config.yaml
d_model: 320
experts_per_token: 1
d_expert: 256
d_shared_expert: 0
activation: "relu"
router_cosine_scale: 10.0
scale_expert_input: true
init_std_router: 0.0146
norm_eps: 1e-05
beta1: 0.95
beta2: 0.99
dataset: "wikipedia_en"
Below are experts of layer 4 (counted from 0) of a mixture-of-experts language model. Rows are named router (the router's row for the expert), down (a neuron's output weights, with its number) and show model dimensions 256-319. Each number is 200 + 40 x the weight over its row's rms, rounded and kept within 0 to 999.
After each expert's rows: "raises" lists some tokens whose logits its average output raises strongly, later layers aside. This comes from a sample of Wikipedia text that the model never trained on.

# expert 15
router,78,209,234,186,245,198,197,218,213,203,209,149,227,316,207,214,283,222,253,149,235,147,215,178,239,240,164,224,230,233,235,210,182,220,210,227,224,245,226,185,225,194,128,199,185,165,229,184,188,158,252,214,225,226,163,207,165,188,272,190,173,185,254,215
down0,211,227,192,199,234,226,225,127,169,255,167,188,278,171,262,209,246,218,211,200,116,172,201,210,185,239,269,201,204,147,113,226,210,187,173,238,218,190,169,291,280,186,257,231,197,210,224,205,157,222,168,199,171,148,202,189,91,216,188,281,197,193,143,217
down1,191,196,103,137,199,161,194,160,216,225,194,334,131,292,156,202,200,225,195,205,215,113,119,240,90,184,227,249,139,117,152,265,236,225,212,215,223,222,144,201,225,297,223,186,185,242,229,160,215,133,191,267,244,234,121,155,191,216,228,183,233,148,174,188
down2,213,190,251,194,193,67,249,266,169,140,149,137,220,233,175,137,144,182,263,259,132,169,224,242,255,188,244,172,190,188,189,236,167,225,245,161,149,181,168,126,148,226,282,175,182,244,193,210,208,227,248,273,222,213,202,179,202,215,195,139,266,173,203,196
down3,186,190,176,173,251,241,172,171,200,238,215,200,171,188,232,142,216,142,218,216,219,82,202,193,227,268,218,258,195,188,167,147,131,155,200,145,204,269,252,230,158,213,172,177,147,200,221,182,196,189,136,165,179,164,194,164,268,208,130,219,245,197,129,185
down4,199,230,194,204,173,157,156,249,212,173,220,222,256,178,227,222,252,198,200,176,163,266,230,184,211,182,208,187,176,194,98,233,134,169,246,182,290,307,166,206,295,235,187,215,172,176,171,181,192,110,210,205,194,278,163,245,190,93,152,178,161,133,184,175
down5,197,234,164,223,199,190,207,144,207,229,210,199,177,202,169,229,171,267,316,163,140,185,259,217,212,218,231,138,215,138,229,211,148,190,179,100,140,196,190,160,202,151,210,168,161,248,149,217,230,169,258,241,195,229,271,161,202,176,235,160,162,277,153,201
down6,215,154,180,227,185,136,210,201,220,189,192,130,180,189,196,257,252,202,216,185,135,216,191,166,227,165,211,221,213,279,183,306,192,131,201,227,264,175,221,244,120,255,142,273,198,245,224,184,173,144,208,280,194,216,157,186,144,240,163,266,218,196,193,188
down7,139,155,124,214,230,199,251,132,269,120,160,211,261,208,180,274,170,151,226,230,261,203,245,181,180,202,241,163,187,239,210,241,209,150,172,132,265,221,188,214,220,136,156,265,175,191,230,209,163,195,218,180,217,189,231,158,204,191,249,188,154,258,162,151
down8,168,183,216,164,182,192,222,195,179,178,233,97,247,225,227,223,222,208,249,222,252,236,219,178,133,195,220,193,178,238,248,153,236,155,187,184,230,170,142,226,192,172,156,265,212,209,264,228,218,207,93,240,245,170,227,201,175,139,129,139,149,171,247,272
down9,164,211,216,212,129,158,217,194,204,251,186,253,174,198,255,147,244,148,250,79,226,208,146,122,195,186,199,203,142,212,169,212,112,240,249,221,189,260,270,183,258,165,190,258,224,140,205,153,201,216,231,188,175,185,163,179,162,213,183,131,270,208,128,148
down10,169,213,208,187,151,230,193,227,181,204,218,194,150,133,138,171,239,198,183,160,220,179,249,204,261,244,160,269,263,224,178,206,213,228,166,251,200,216,265,187,196,137,204,196,165,157,222,239,212,197,162,268,121,172,207,177,219,210,226,219,85,197,141,141
down11,202,210,263,160,186,187,141,206,203,243,114,145,165,231,212,195,170,185,238,152,199,193,223,265,111,174,240,208,199,156,200,176,143,234,238,275,250,222,205,278,245,223,251,211,170,253,211,228,219,154,205,221,284,191,232,215,243,245,219,156,234,153,248,207
down12,244,213,215,152,199,172,223,208,228,260,204,129,186,195,165,232,216,195,177,103,178,112,190,109,208,171,259,203,182,264,155,191,182,182,205,156,239,130,195,154,241,332,155,169,175,205,179,229,225,124,198,198,217,236,199,292,169,248,165,217,256,138,155,267
down13,206,256,189,205,179,219,162,230,221,211,229,158,198,185,166,182,155,131,202,184,227,192,204,212,152,158,208,208,206,171,225,201,153,180,172,171,204,141,203,194,157,190,112,222,146,185,173,189,170,212,219,207,187,161,99,242,169,323,196,240,218,199,133,187
down14,159,188,228,213,154,201,235,192,167,241,230,190,215,171,192,164,194,248,167,192,285,164,227,220,189,171,176,163,223,199,228,191,263,189,188,198,117,158,199,172,241,233,226,186,286,120,189,252,197,228,186,223,129,148,163,185,162,171,220,261,235,113,218,210
down15,152,200,212,246,224,175,164,181,266,237,280,213,199,196,139,271,166,174,142,174,216,233,172,240,226,213,236,194,219,165,172,203,156,255,195,227,182,261,221,172,197,197,199,172,116,217,183,236,178,193,189,267,117,238,212,158,154,223,195,227,184,229,204,159
raises: "1", "2", "3", "4", "30", "5"

# expert 13
router,206,244,297,282,194,201,266,148,259,275,198,196,202,195,181,191,191,261,187,203,266,211,150,300,239,232,207,181,183,204,203,169,177,203,196,197,170,168,241,229,177,239,183,187,181,295,178,198,184,258,197,260,214,212,193,236,247,173,307,200,150,186,226,255
down0,148,171,124,270,163,177,222,179,235,234,164,189,171,175,218,142,223,172,228,215,185,184,174,184,260,219,176,246,197,194,174,244,172,238,255,199,210,196,205,227,209,204,168,167,178,235,216,185,165,209,197,195,208,145,184,204,230,179,140,124,195,192,184,190
down1,218,188,219,176,221,215,233,222,165,241,218,266,185,202,182,180,211,218,163,216,146,173,223,225,261,204,182,252,275,269,204,200,279,155,151,218,236,163,197,203,120,189,237,255,178,173,230,275,217,207,234,219,155,139,249,251,250,183,246,256,247,189,263,214
down2,241,237,227,266,190,211,192,225,181,140,232,209,159,120,179,281,149,185,186,260,274,157,215,213,138,234,158,277,206,236,187,164,159,246,183,183,198,245,181,207,255,168,261,207,176,183,193,178,141,233,272,206,206,193,178,171,236,284,156,202,247,150,249,269
down3,205,216,196,126,314,204,245,252,171,157,200,186,179,202,218,246,199,165,157,202,185,162,220,215,226,158,213,196,215,160,237,172,271,173,179,208,220,176,153,150,229,126,222,208,185,186,285,98,233,176,170,199,210,167,182,135,151,216,228,298,218,212,175,184
down4,271,177,187,244,243,236,210,206,184,260,255,216,165,255,176,244,210,153,199,191,175,213,234,226,200,200,228,166,204,187,237,140,223,212,201,188,155,230,195,200,166,93,256,215,172,209,187,238,185,174,193,279,192,165,199,262,168,183,162,217,166,277,212,190
down5,152,220,206,220,180,81,182,248,227,192,223,152,186,198,227,170,228,147,206,135,198,242,341,162,181,181,239,226,243,263,225,210,231,250,251,155,226,145,203,203,191,217,255,311,157,193,206,135,155,213,174,190,202,189,203,230,146,203,182,203,254,213,208,129
down6,247,185,220,293,161,152,198,135,199,187,191,222,104,198,238,184,141,166,134,143,266,135,199,207,254,235,155,153,141,177,163,237,129,252,249,160,157,226,291,218,239,223,243,207,238,223,272,196,215,228,257,154,222,195,253,220,214,219,198,214,214,200,92,156
down7,250,203,203,244,139,235,205,205,267,145,231,200,247,151,212,183,115,246,162,150,256,162,242,173,151,189,202,173,198,259,217,215,148,184,236,178,238,166,221,226,238,122,158,174,248,254,209,141,193,172,236,197,210,227,266,205,235,204,206,197,212,238,275,211
down8,196,194,217,240,165,170,178,158,229,180,230,256,168,264,212,176,207,210,179,176,162,215,197,202,226,208,198,213,197,133,132,197,208,204,148,248,198,177,187,181,256,141,215,183,167,16,278,208,208,201,163,244,119,224,254,247,260,236,199,54,216,161,145,198
down9,267,204,223,178,237,217,246,213,214,208,219,211,195,180,242,290,196,217,194,146,246,226,166,187,232,192,189,206,227,165,215,205,274,229,204,234,153,186,207,188,211,201,194,195,124,207,182,144,211,230,168,176,160,207,152,179,236,177,218,191,234,253,220,212
down10,238,115,228,175,202,183,202,257,240,145,213,191,217,210,213,230,150,164,141,195,188,225,203,207,181,235,235,204,197,85,206,225,174,213,193,185,189,188,144,216,236,213,213,229,294,195,217,156,231,198,137,125,223,239,280,225,188,258,118,248,153,262,213,157
down11,209,224,225,206,292,156,178,106,131,125,194,168,210,203,286,228,150,179,209,167,160,187,270,238,230,209,249,243,225,314,187,229,171,205,222,198,189,207,173,223,193,188,111,249,126,251,190,226,142,148,160,179,218,188,149,126,228,200,181,185,180,182,198,119
down12,261,203,186,270,204,159,148,182,186,218,229,155,220,129,231,166,132,251,262,124,242,245,114,174,195,173,228,284,122,189,221,240,174,163,270,226,229,215,234,155,182,205,184,193,188,172,179,195,157,152,210,193,181,168,130,168,234,218,190,214,238,173,169,207
down13,204,231,193,265,173,259,155,206,222,149,191,234,157,230,228,157,165,189,201,244,202,177,214,300,187,280,249,173,247,233,192,302,217,203,229,225,220,245,152,234,168,157,233,160,243,166,262,165,239,212,165,200,184,248,223,271,176,207,158,281,183,148,260,210
down14,182,171,214,236,227,219,252,159,181,242,168,197,244,198,216,231,193,222,211,204,166,158,195,183,134,202,185,227,270,274,188,174,132,183,208,182,162,229,163,244,152,171,198,138,200,219,228,185,216,215,168,137,150,133,184,242,188,236,190,241,253,222,239,114
down15,127,216,145,204,135,222,222,144,158,164,180,261,282,128,198,173,165,170,190,233,231,256,220,138,186,255,153,146,168,235,253,128,204,166,133,202,158,198,224,141,223,263,206,217,167,196,193,211,218,162,225,164,271,222,153,183,170,197,193,170,154,211,235,178
raises: ",", ".", ";", "\n\n", "-", " and"

# expert 7
router,193,221,203,159,181,161,210,155,185,231,246,215,238,212,177,238,151,183,225,267,193,224,173,255,161,197,203,220,202,251,179,155,241,222,260,205,211,230,154,240,150,194,220,203,147,210,230,186,200,176,272,217,169,174,173,264,226,185,194,193,183,176,205,244
down0,237,208,221,177,198,214,222,193,79,182,167,204,138,241,218,131,186,214,215,215,236,219,188,90,238,198,252,194,206,210,188,240,235,237,227,271,230,191,202,177,249,176,310,193,181,289,226,185,239,161,273,135,205,161,253,194,217,223,175,216,99,168,173,228
down1,164,174,203,218,169,206,162,168,167,276,141,199,206,205,213,222,235,228,234,166,112,220,244,273,106,199,224,188,172,205,131,230,166,202,255,246,145,155,176,178,224,255,231,229,173,164,133,232,164,181,223,200,196,162,193,200,196,150,168,204,136,135,250,184
down2,172,160,221,141,228,212,170,154,271,257,181,174,191,174,138,170,166,71,255,163,272,214,210,126,195,275,205,184,224,200,244,177,196,178,159,206,212,158,164,241,233,177,125,171,218,128,191,164,149,152,162,270,241,190,118,274,196,243,192,169,201,234,217,277
down3,227,197,172,260,198,170,111,234,226,195,153,200,150,237,212,324,155,268,114,225,221,179,135,234,158,205,188,290,231,255,160,242,277,203,235,200,219,203,201,147,214,227,144,208,233,226,172,214,186,212,256,215,241,177,214,213,205,216,140,166,135,163,157,229
down4,197,228,170,252,146,195,92,234,183,176,150,204,195,239,219,201,215,221,215,183,195,170,219,271,258,198,261,150,181,181,238,85,249,215,248,251,229,190,271,230,192,141,185,208,219,210,188,201,208,218,233,184,145,194,168,235,193,230,188,219,193,134,252,122
down5,222,124,165,170,238,134,250,184,119,203,155,224,155,176,202,226,144,232,189,186,150,188,199,222,152,128,194,167,239,212,182,140,250,163,95,139,199,164,327,190,203,197,139,318,179,260,203,225,151,188,175,169,183,215,216,184,228,181,255,209,182,109,138,248
down6,161,129,134,229,185,163,205,204,182,240,242,263,221,205,277,179,221,251,224,183,176,250,170,177,170,177,180,167,229,187,181,135,221,195,111,238,167,174,187,129,247,229,131,183,164,236,176,158,171,173,217,235,152,232,205,205,178,245,222,207,262,202,199,206
down7,178,168,213,201,211,231,146,207,229,151,178,160,189,160,175,239,161,100,178,207,182,191,133,264,218,246,103,151,149,252,197,237,192,271,149,194,193,262,189,139,181,252,231,190,266,235,235,219,198,178,233,178,193,170,232,168,182,194,208,204,143,252,215,186
down8,162,174,241,189,184,225,157,134,214,193,186,190,97,137,223,199,232,196,186,156,178,225,214,161,213,206,161,201,200,231,251,232,211,250,348,189,129,193,164,223,181,170,155,187,196,248,200,223,182,259,206,252,154,185,186,124,167,232,260,254,176,236,135,201
down9,173,236,191,107,244,195,148,251,200,207,224,220,145,224,218,207,188,167,200,201,258,194,173,221,245,214,157,201,271,189,249,186,162,270,208,187,192,234,198,206,181,182,161,131,218,227,184,235,165,193,168,247,210,227,186,201,135,208,203,199,189,207,126,102
down10,255,181,210,171,170,196,143,174,198,235,180,134,188,246,181,162,252,148,198,131,173,56,191,153,207,233,211,129,227,216,274,232,223,210,189,204,221,169,199,197,151,220,209,173,118,182,155,156,261,195,232,204,118,309,197,196,215,133,139,129,173,233,214,164
down11,157,257,237,273,229,180,172,200,188,244,186,250,143,179,276,165,223,190,248,192,223,196,270,209,160,186,243,184,254,235,221,292,230,253,232,192,181,177,192,167,168,176,254,201,199,186,148,147,219,184,243,220,264,211,163,187,246,230,236,190,191,143,162,208
down12,175,233,239,128,224,263,195,181,217,116,207,207,233,191,133,166,164,203,192,171,246,212,173,178,180,159,192,247,247,200,220,218,173,240,232,164,121,234,129,208,246,135,183,264,157,192,204,183,180,185,210,272,306,216,201,190,231,170,236,248,243,148,137,169
down13,191,174,159,223,182,162,177,235,240,178,188,232,211,204,287,259,191,212,205,172,201,150,287,165,201,224,193,196,303,255,205,153,187,225,178,193,132,195,146,206,300,255,214,203,242,350,227,172,234,174,204,179,230,158,147,225,147,120,151,210,185,236,169,197
down14,242,164,282,233,282,156,248,164,191,207,273,175,211,218,138,246,229,202,144,205,192,240,182,194,154,243,183,230,241,233,87,174,199,254,229,156,238,98,117,189,189,220,151,268,228,231,150,196,213,235,154,264,222,180,299,244,201,213,207,193,200,188,213,181
down15,222,173,182,150,152,195,246,180,196,229,151,229,237,198,123,184,280,267,284,223,190,263,267,238,196,138,164,162,128,239,185,205,107,180,85,249,199,121,197,243,220,185,202,223,218,173,147,291,241,190,220,194,221,260,214,139,202,168,257,111,283,206,232,177
raises: " and", ",", " "

# expert 10
router,165,186,285,167,152,219,171,216,186,224,166,198,247,264,185,229,207,208,189,147,300,198,156,180,157,219,105,202,204,339,278,164,243,175,174,191,172,201,237,238,200,207,98,140,184,259,144,286,154,175,190,150,123,215,155,193,242,143,204,242,207,234,238,209
down0,203,239,183,151,164,173,205,238,205,215,235,174,190,181,206,246,230,219,220,210,189,187,230,198,196,253,206,218,168,287,93,143,260,199,245,147,151,210,203,216,176,141,180,250,98,241,150,147,235,197,294,266,226,313,263,169,134,289,235,226,159,263,124,161
down1,213,193,243,114,160,187,186,200,144,218,240,189,237,242,179,206,182,233,231,242,262,166,183,268,153,176,246,217,325,221,228,203,273,185,263,201,152,222,163,213,178,222,146,233,211,197,186,189,195,261,190,196,161,132,243,191,160,186,164,233,174,202,222,193
down2,195,222,251,190,208,186,185,241,244,237,183,187,198,152,192,223,171,191,203,196,205,192,169,259,211,192,200,236,211,252,154,147,249,215,217,175,209,257,183,198,122,217,223,204,216,173,239,236,207,150,129,166,241,196,188,197,167,228,179,170,212,236,134,264
down3,178,194,225,212,156,228,169,190,181,219,280,255,228,167,163,255,179,301,229,240,238,131,243,87,189,160,211,239,191,140,214,187,231,182,167,242,196,162,147,209,222,165,201,158,212,243,235,152,182,134,167,203,286,221,206,234,200,166,239,136,282,180,121,208
down4,233,209,254,171,212,157,234,184,263,115,197,213,224,199,191,260,164,243,158,173,201,168,174,267,147,137,182,199,235,152,131,215,174,139,174,161,293,284,184,194,190,213,263,230,222,167,191,163,180,230,206,203,194,176,209,189,143,264,147,197,129,131,220,232
down5,178,248,221,186,252,171,171,238,212,136,189,249,177,207,206,218,155,219,173,217,166,234,191,196,189,192,184,166,193,181,185,169,235,251,260,165,225,292,206,126,148,206,218,208,183,178,142,152,235,109,216,209,161,267,251,241,271,202,313,236,217,177,245,79
down6,240,265,211,182,153,129,153,225,208,260,203,165,209,201,216,118,175,134,220,170,174,212,187,198,133,172,268,247,149,171,120,133,188,218,211,223,186,210,235,271,219,153,148,254,187,212,201,196,199,198,122,208,217,116,224,243,151,239,170,171,163,175,257,164
down7,181,227,172,225,252,196,251,185,199,246,221,194,170,154,242,196,135,267,150,160,147,273,186,139,124,186,183,197,237,125,195,235,182,219,226,167,251,184,161,134,184,177,221,219,218,144,244,206,205,234,191,203,216,157,246,196,302,177,223,185,248,216,154,123
down8,178,204,227,192,270,219,188,160,200,222,181,270,194,160,249,210,230,211,254,195,233,121,200,223,258,189,256,203,193,141,195,224,141,201,168,218,188,191,171,173,206,201,201,233,232,134,246,105,206,298,294,168,245,222,164,205,198,172,196,249,225,183,280,211
down9,170,301,179,203,229,230,106,187,274,184,217,177,165,234,199,184,140,174,194,200,227,188,226,181,183,159,203,175,246,227,229,191,192,249,201,300,228,156,203,224,161,219,231,181,191,217,195,250,210,208,150,185,184,165,191,148,140,174,213,207,214,232,161,211
down10,156,98,171,203,118,221,125,130,140,221,222,215,186,212,188,141,169,203,202,214,242,178,188,231,190,119,196,91,202,220,151,154,174,207,135,226,155,150,243,205,242,194,209,196,216,171,184,264,170,212,183,184,238,214,243,255,216,183,130,255,192,216,216,219
down11,215,242,152,225,238,197,223,182,279,249,236,155,196,150,189,142,197,213,220,202,202,191,188,227,174,192,141,256,229,171,222,236,187,297,184,212,188,265,213,244,265,166,191,226,158,203,227,226,178,279,253,165,213,221,234,157,159,233,155,220,162,177,241,209
down12,151,171,160,192,200,256,180,218,182,178,143,272,200,211,264,233,118,213,204,217,235,144,196,280,190,165,248,157,208,233,193,206,144,195,206,231,176,235,175,267,220,135,129,239,187,188,252,186,199,243,251,217,172,270,190,144,249,209,187,203,237,266,174,217
down13,206,187,169,172,248,203,221,220,217,229,184,171,263,219,204,191,181,193,176,187,197,195,219,184,125,182,109,209,207,154,243,144,245,231,135,197,202,205,140,174,183,177,169,243,205,177,236,199,173,207,192,151,218,254,162,215,205,173,131,238,223,214,175,253
down14,174,159,162,193,213,193,194,225,232,260,145,216,170,154,188,159,256,181,140,269,278,168,184,196,221,214,214,180,264,233,140,181,182,305,206,188,230,174,168,244,176,208,261,205,154,156,169,153,187,149,183,177,196,142,152,217,250,168,184,162,220,239,172,277
down15,162,229,186,203,187,155,239,200,190,192,149,127,257,199,190,166,178,209,194,227,186,171,138,231,242,227,284,144,206,220,219,231,234,132,241,217,203,206,202,292,247,166,156,210,285,154,207,183,219,154,203,249,189,201,215,158,163,174,129,129,185,135,227,202
raises: " and", ".", "\n"

# expert 3
router,136,154,210,298,219,240,223,186,242,277,177,168,252,291,210,199,239,216,130,285,218,184,151,199,201,192,108,211,227,172,228,177,196,202,139,204,165,184,223,178,195,215,203,194,152,197,173,193,231,161,225,259,196,187,167,188,196,94,235,144,163,170,191,302
down0,191,218,223,187,219,171,166,169,148,154,165,225,190,198,231,254,191,284,233,180,123,153,208,279,227,227,204,133,191,216,124,163,214,179,181,177,204,100,158,179,209,201,255,190,173,243,165,212,160,172,221,136,244,322,225,181,261,182,128,128,289,201,207,258
down1,175,242,182,224,181,213,188,224,173,164,193,191,231,171,199,183,216,258,154,216,228,235,199,178,212,221,261,160,205,183,196,200,232,210,190,245,196,217,162,248,264,314,170,172,249,180,211,225,321,206,260,214,228,186,332,157,234,245,165,180,172,146,175,213
down2,207,221,201,178,238,216,175,169,230,241,146,208,195,175,203,155,176,131,234,212,235,185,210,148,193,225,239,253,147,211,152,242,189,178,197,265,205,203,227,143,234,192,190,200,205,214,254,135,252,269,208,193,198,237,137,100,157,227,205,171,293,159,145,206
down3,210,239,234,246,182,189,167,245,266,225,164,193,221,148,146,165,257,168,171,255,151,265,257,123,238,235,201,208,184,227,218,184,176,196,303,227,234,222,158,134,177,155,206,183,89,169,153,186,177,230,177,164,223,282,182,158,267,129,234,237,205,152,187,207
down4,149,137,200,165,166,179,202,206,235,275,234,210,216,151,206,144,194,171,168,230,133,215,181,296,223,181,170,262,155,203,212,243,216,175,279,273,139,197,153,172,210,181,261,183,181,197,104,232,238,234,168,234,215,168,203,167,200,248,125,146,169,212,187,189
down5,231,212,187,261,203,243,168,172,165,292,178,188,200,141,59,170,162,182,159,224,201,236,169,220,120,210,161,151,210,151,174,203,218,261,302,182,180,263,135,261,263,209,162,182,177,85,189,208,205,119,239,91,174,245,181,190,296,242,174,266,193,158,192,164
down6,171,229,191,222,127,153,192,252,134,225,111,191,140,208,294,191,196,181,246,273,194,195,193,150,211,110,205,291,202,238,174,254,240,169,230,152,233,241,192,142,223,225,188,214,204,164,247,225,222,186,166,257,185,266,206,159,242,220,164,176,144,180,235,123
down7,117,192,219,262,146,214,155,210,221,140,226,197,178,261,167,190,273,155,94,201,212,168,137,131,159,187,164,248,154,194,193,164,124,174,123,218,173,196,139,220,229,249,165,160,213,160,110,199,222,130,167,119,176,181,252,189,177,216,140,148,196,239,215,104
down8,228,242,227,251,245,274,237,163,296,209,150,173,204,131,199,220,202,239,149,200,197,115,160,246,216,235,263,216,167,265,188,233,169,177,204,262,208,202,175,270,225,159,231,176,158,212,162,244,157,161,261,204,201,213,105,225,195,166,216,150,172,211,264,236
down9,160,215,203,189,266,194,267,147,212,239,243,194,182,203,186,172,237,218,200,212,274,223,180,165,124,247,200,122,238,205,168,214,184,217,231,196,198,156,246,203,175,131,196,149,233,187,128,147,228,248,230,181,176,214,179,188,231,209,129,303,175,210,209,157
down10,192,213,174,179,242,222,151,189,168,195,166,177,212,224,228,201,190,224,173,232,196,246,148,178,297,166,227,191,242,180,168,188,140,163,244,258,206,184,233,182,188,195,253,230,208,241,179,284,247,152,193,180,184,220,241,222,195,235,220,209,218,264,126,232
down11,180,189,223,173,212,255,151,205,239,202,136,145,160,175,247,208,164,239,229,208,252,179,234,272,122,166,270,227,186,238,191,208,296,230,178,150,257,283,241,191,171,208,198,190,121,223,170,207,168,204,195,238,132,198,198,157,238,263,241,198,197,181,160,214
down12,211,234,191,274,195,196,169,250,177,177,165,255,234,98,209,250,215,204,190,248,202,171,179,304,169,251,161,191,195,253,228,210,196,141,148,281,153,166,221,235,237,146,103,230,196,121,245,199,258,235,150,186,216,166,264,203,171,230,233,206,192,319,236,261
down13,239,193,146,295,223,212,250,175,195,206,186,184,213,204,139,185,196,183,215,250,180,254,213,204,164,156,188,176,220,225,137,145,187,193,160,184,165,206,130,217,213,125,137,192,208,169,187,202,218,219,156,195,180,219,234,175,170,223,210,206,203,211,245,284
down14,158,212,266,226,186,195,176,165,213,231,155,167,124,246,229,176,149,227,251,206,165,234,184,200,169,173,238,264,182,237,172,243,160,158,142,226,248,153,223,252,176,208,148,158,200,214,160,167,250,178,195,160,216,194,190,130,183,266,144,207,282,196,186,206
down15,202,175,205,189,212,248,166,181,207,184,183,329,190,207,153,100,164,166,142,310,154,196,154,188,228,200,201,200,207,244,177,171,225,184,232,210,132,179,152,200,188,208,278,158,196,167,243,190,170,197,193,218,186,172,168,157,195,131,209,181,257,160,231,217
raises: " ", ".", "\n", " and"

# expert 6
router,143,219,251,176,164,176,262,231,201,232,185,214,258,218,225,199,218,227,171,184,186,169,184,201,260,182,225,203,176,193,293,178,192,280,274,220,114,234,199,163,210,219,147,184,191,176,220,262,234,165,221,206,133,156,201,208,238,180,190,230,111,158,222,237
down0,220,255,219,182,182,213,184,145,143,255,184,146,216,211,193,309,177,195,184,215,208,256,258,188,198,155,188,149,196,206,291,168,163,191,215,258,174,128,219,251,243,187,132,188,212,186,241,208,194,209,226,243,161,238,198,195,230,254,248,198,152,233,228,175
down1,179,233,188,229,241,172,202,196,264,211,243,217,248,204,162,172,138,203,200,227,196,233,112,195,181,166,190,168,157,221,169,226,169,221,170,131,179,144,159,147,227,136,231,153,157,189,177,203,228,210,199,198,221,230,272,185,183,214,217,191,206,213,163,234
down2,164,189,276,211,105,241,167,209,252,168,176,181,174,232,235,240,216,196,149,235,138,209,118,234,301,208,294,191,185,164,221,196,176,161,193,159,203,254,122,267,202,191,227,209,243,277,220,244,195,183,204,251,191,160,247,223,124,182,170,254,159,186,156,186
down3,239,221,192,186,193,211,260,293,212,208,215,179,239,182,181,179,157,228,212,141,165,236,179,176,270,149,125,213,179,231,266,164,215,259,192,202,237,151,176,124,205,156,169,207,220,212,212,195,189,252,186,169,220,227,310,184,187,244,201,224,199,272,200,219
down4,199,256,215,164,230,219,180,181,89,294,216,130,233,254,276,139,310,172,210,165,250,226,257,105,245,213,246,152,192,203,211,285,193,182,167,178,237,192,205,203,146,194,183,230,273,187,271,186,172,201,254,174,260,221,240,228,193,232,213,147,246,233,201,155
down5,177,177,218,194,196,232,206,143,229,189,221,191,149,254,178,99,167,272,215,282,254,186,168,177,223,273,135,208,183,184,166,260,167,198,169,268,202,175,192,188,242,180,206,237,224,247,188,160,239,271,227,207,227,207,177,219,256,149,235,221,161,220,225,152
down6,294,132,166,165,212,181,195,178,193,243,182,174,278,216,190,155,217,194,196,192,201,201,223,225,208,175,199,215,185,283,214,122,141,202,263,185,160,129,133,252,175,199,127,154,120,193,183,260,225,180,169,132,190,147,151,175,150,199,115,179,177,127,206,216
down7,158,168,244,185,223,203,216,189,169,210,182,188,116,191,110,206,150,221,186,196,217,129,231,234,240,164,173,219,288,237,198,184,190,167,178,182,302,214,202,263,191,224,201,210,229,218,176,200,143,222,175,199,177,296,212,141,214,259,173,192,230,176,153,285
down8,253,203,202,195,114,244,164,240,157,245,221,239,165,166,287,183,190,246,214,176,150,172,239,127,283,208,184,217,226,214,141,226,209,157,215,217,203,179,181,235,140,171,160,261,202,187,159,308,169,278,208,211,216,203,105,159,137,192,240,187,147,188,182,187
down9,133,256,195,156,214,166,222,202,185,250,154,160,220,151,251,215,194,186,199,232,144,259,202,174,235,138,212,196,306,235,140,193,164,222,270,234,226,224,239,244,238,164,174,254,154,218,120,213,240,187,103,205,191,214,194,240,202,185,189,196,255,231,198,191
down10,212,174,106,135,282,228,181,235,229,206,231,193,174,118,280,181,292,178,188,167,200,182,207,198,207,200,230,194,138,86,147,177,182,253,187,218,220,187,223,221,219,232,228,169,244,211,252,231,238,229,120,201,147,239,204,220,210,224,262,174,189,170,174,254
down11,196,167,253,190,193,256,195,194,202,201,180,210,170,201,169,135,141,168,165,236,207,165,208,209,149,181,188,172,158,233,78,182,161,192,187,170,154,265,159,198,261,186,275,166,218,229,238,199,208,239,257,182,226,189,174,209,193,180,92,161,216,224,321,182
down12,247,265,141,201,137,239,209,284,220,215,209,237,202,208,127,191,242,214,138,149,199,172,194,193,188,158,154,169,193,260,112,223,149,185,231,200,195,207,232,114,148,178,128,255,153,233,153,159,215,149,135,152,197,196,280,203,232,227,198,205,215,184,131,128
down13,260,233,176,186,178,300,178,234,267,237,154,237,177,244,239,220,166,237,193,214,254,218,224,257,240,102,172,251,220,217,225,200,148,187,168,205,182,222,183,242,212,233,270,170,175,246,237,269,211,157,286,249,169,212,157,177,252,304,220,204,214,188,192,236
down14,247,181,230,231,189,242,183,184,183,128,214,205,180,137,229,235,131,185,192,187,179,193,208,196,261,203,249,303,230,155,219,111,162,235,155,245,187,192,214,197,229,213,168,153,184,180,194,285,156,181,141,168,128,148,279,243,227,163,244,219,200,117,199,211
down15,169,251,155,222,252,162,97,204,189,227,196,210,201,241,192,168,218,133,281,232,244,110,162,183,211,148,273,166,141,171,274,217,180,201,289,196,213,208,102,262,164,247,231,180,206,226,202,196,267,181,229,236,196,152,218,200,229,230,175,209,178,194,188,192
raises: ".", " ", ",", " and", "\n", "\n\n"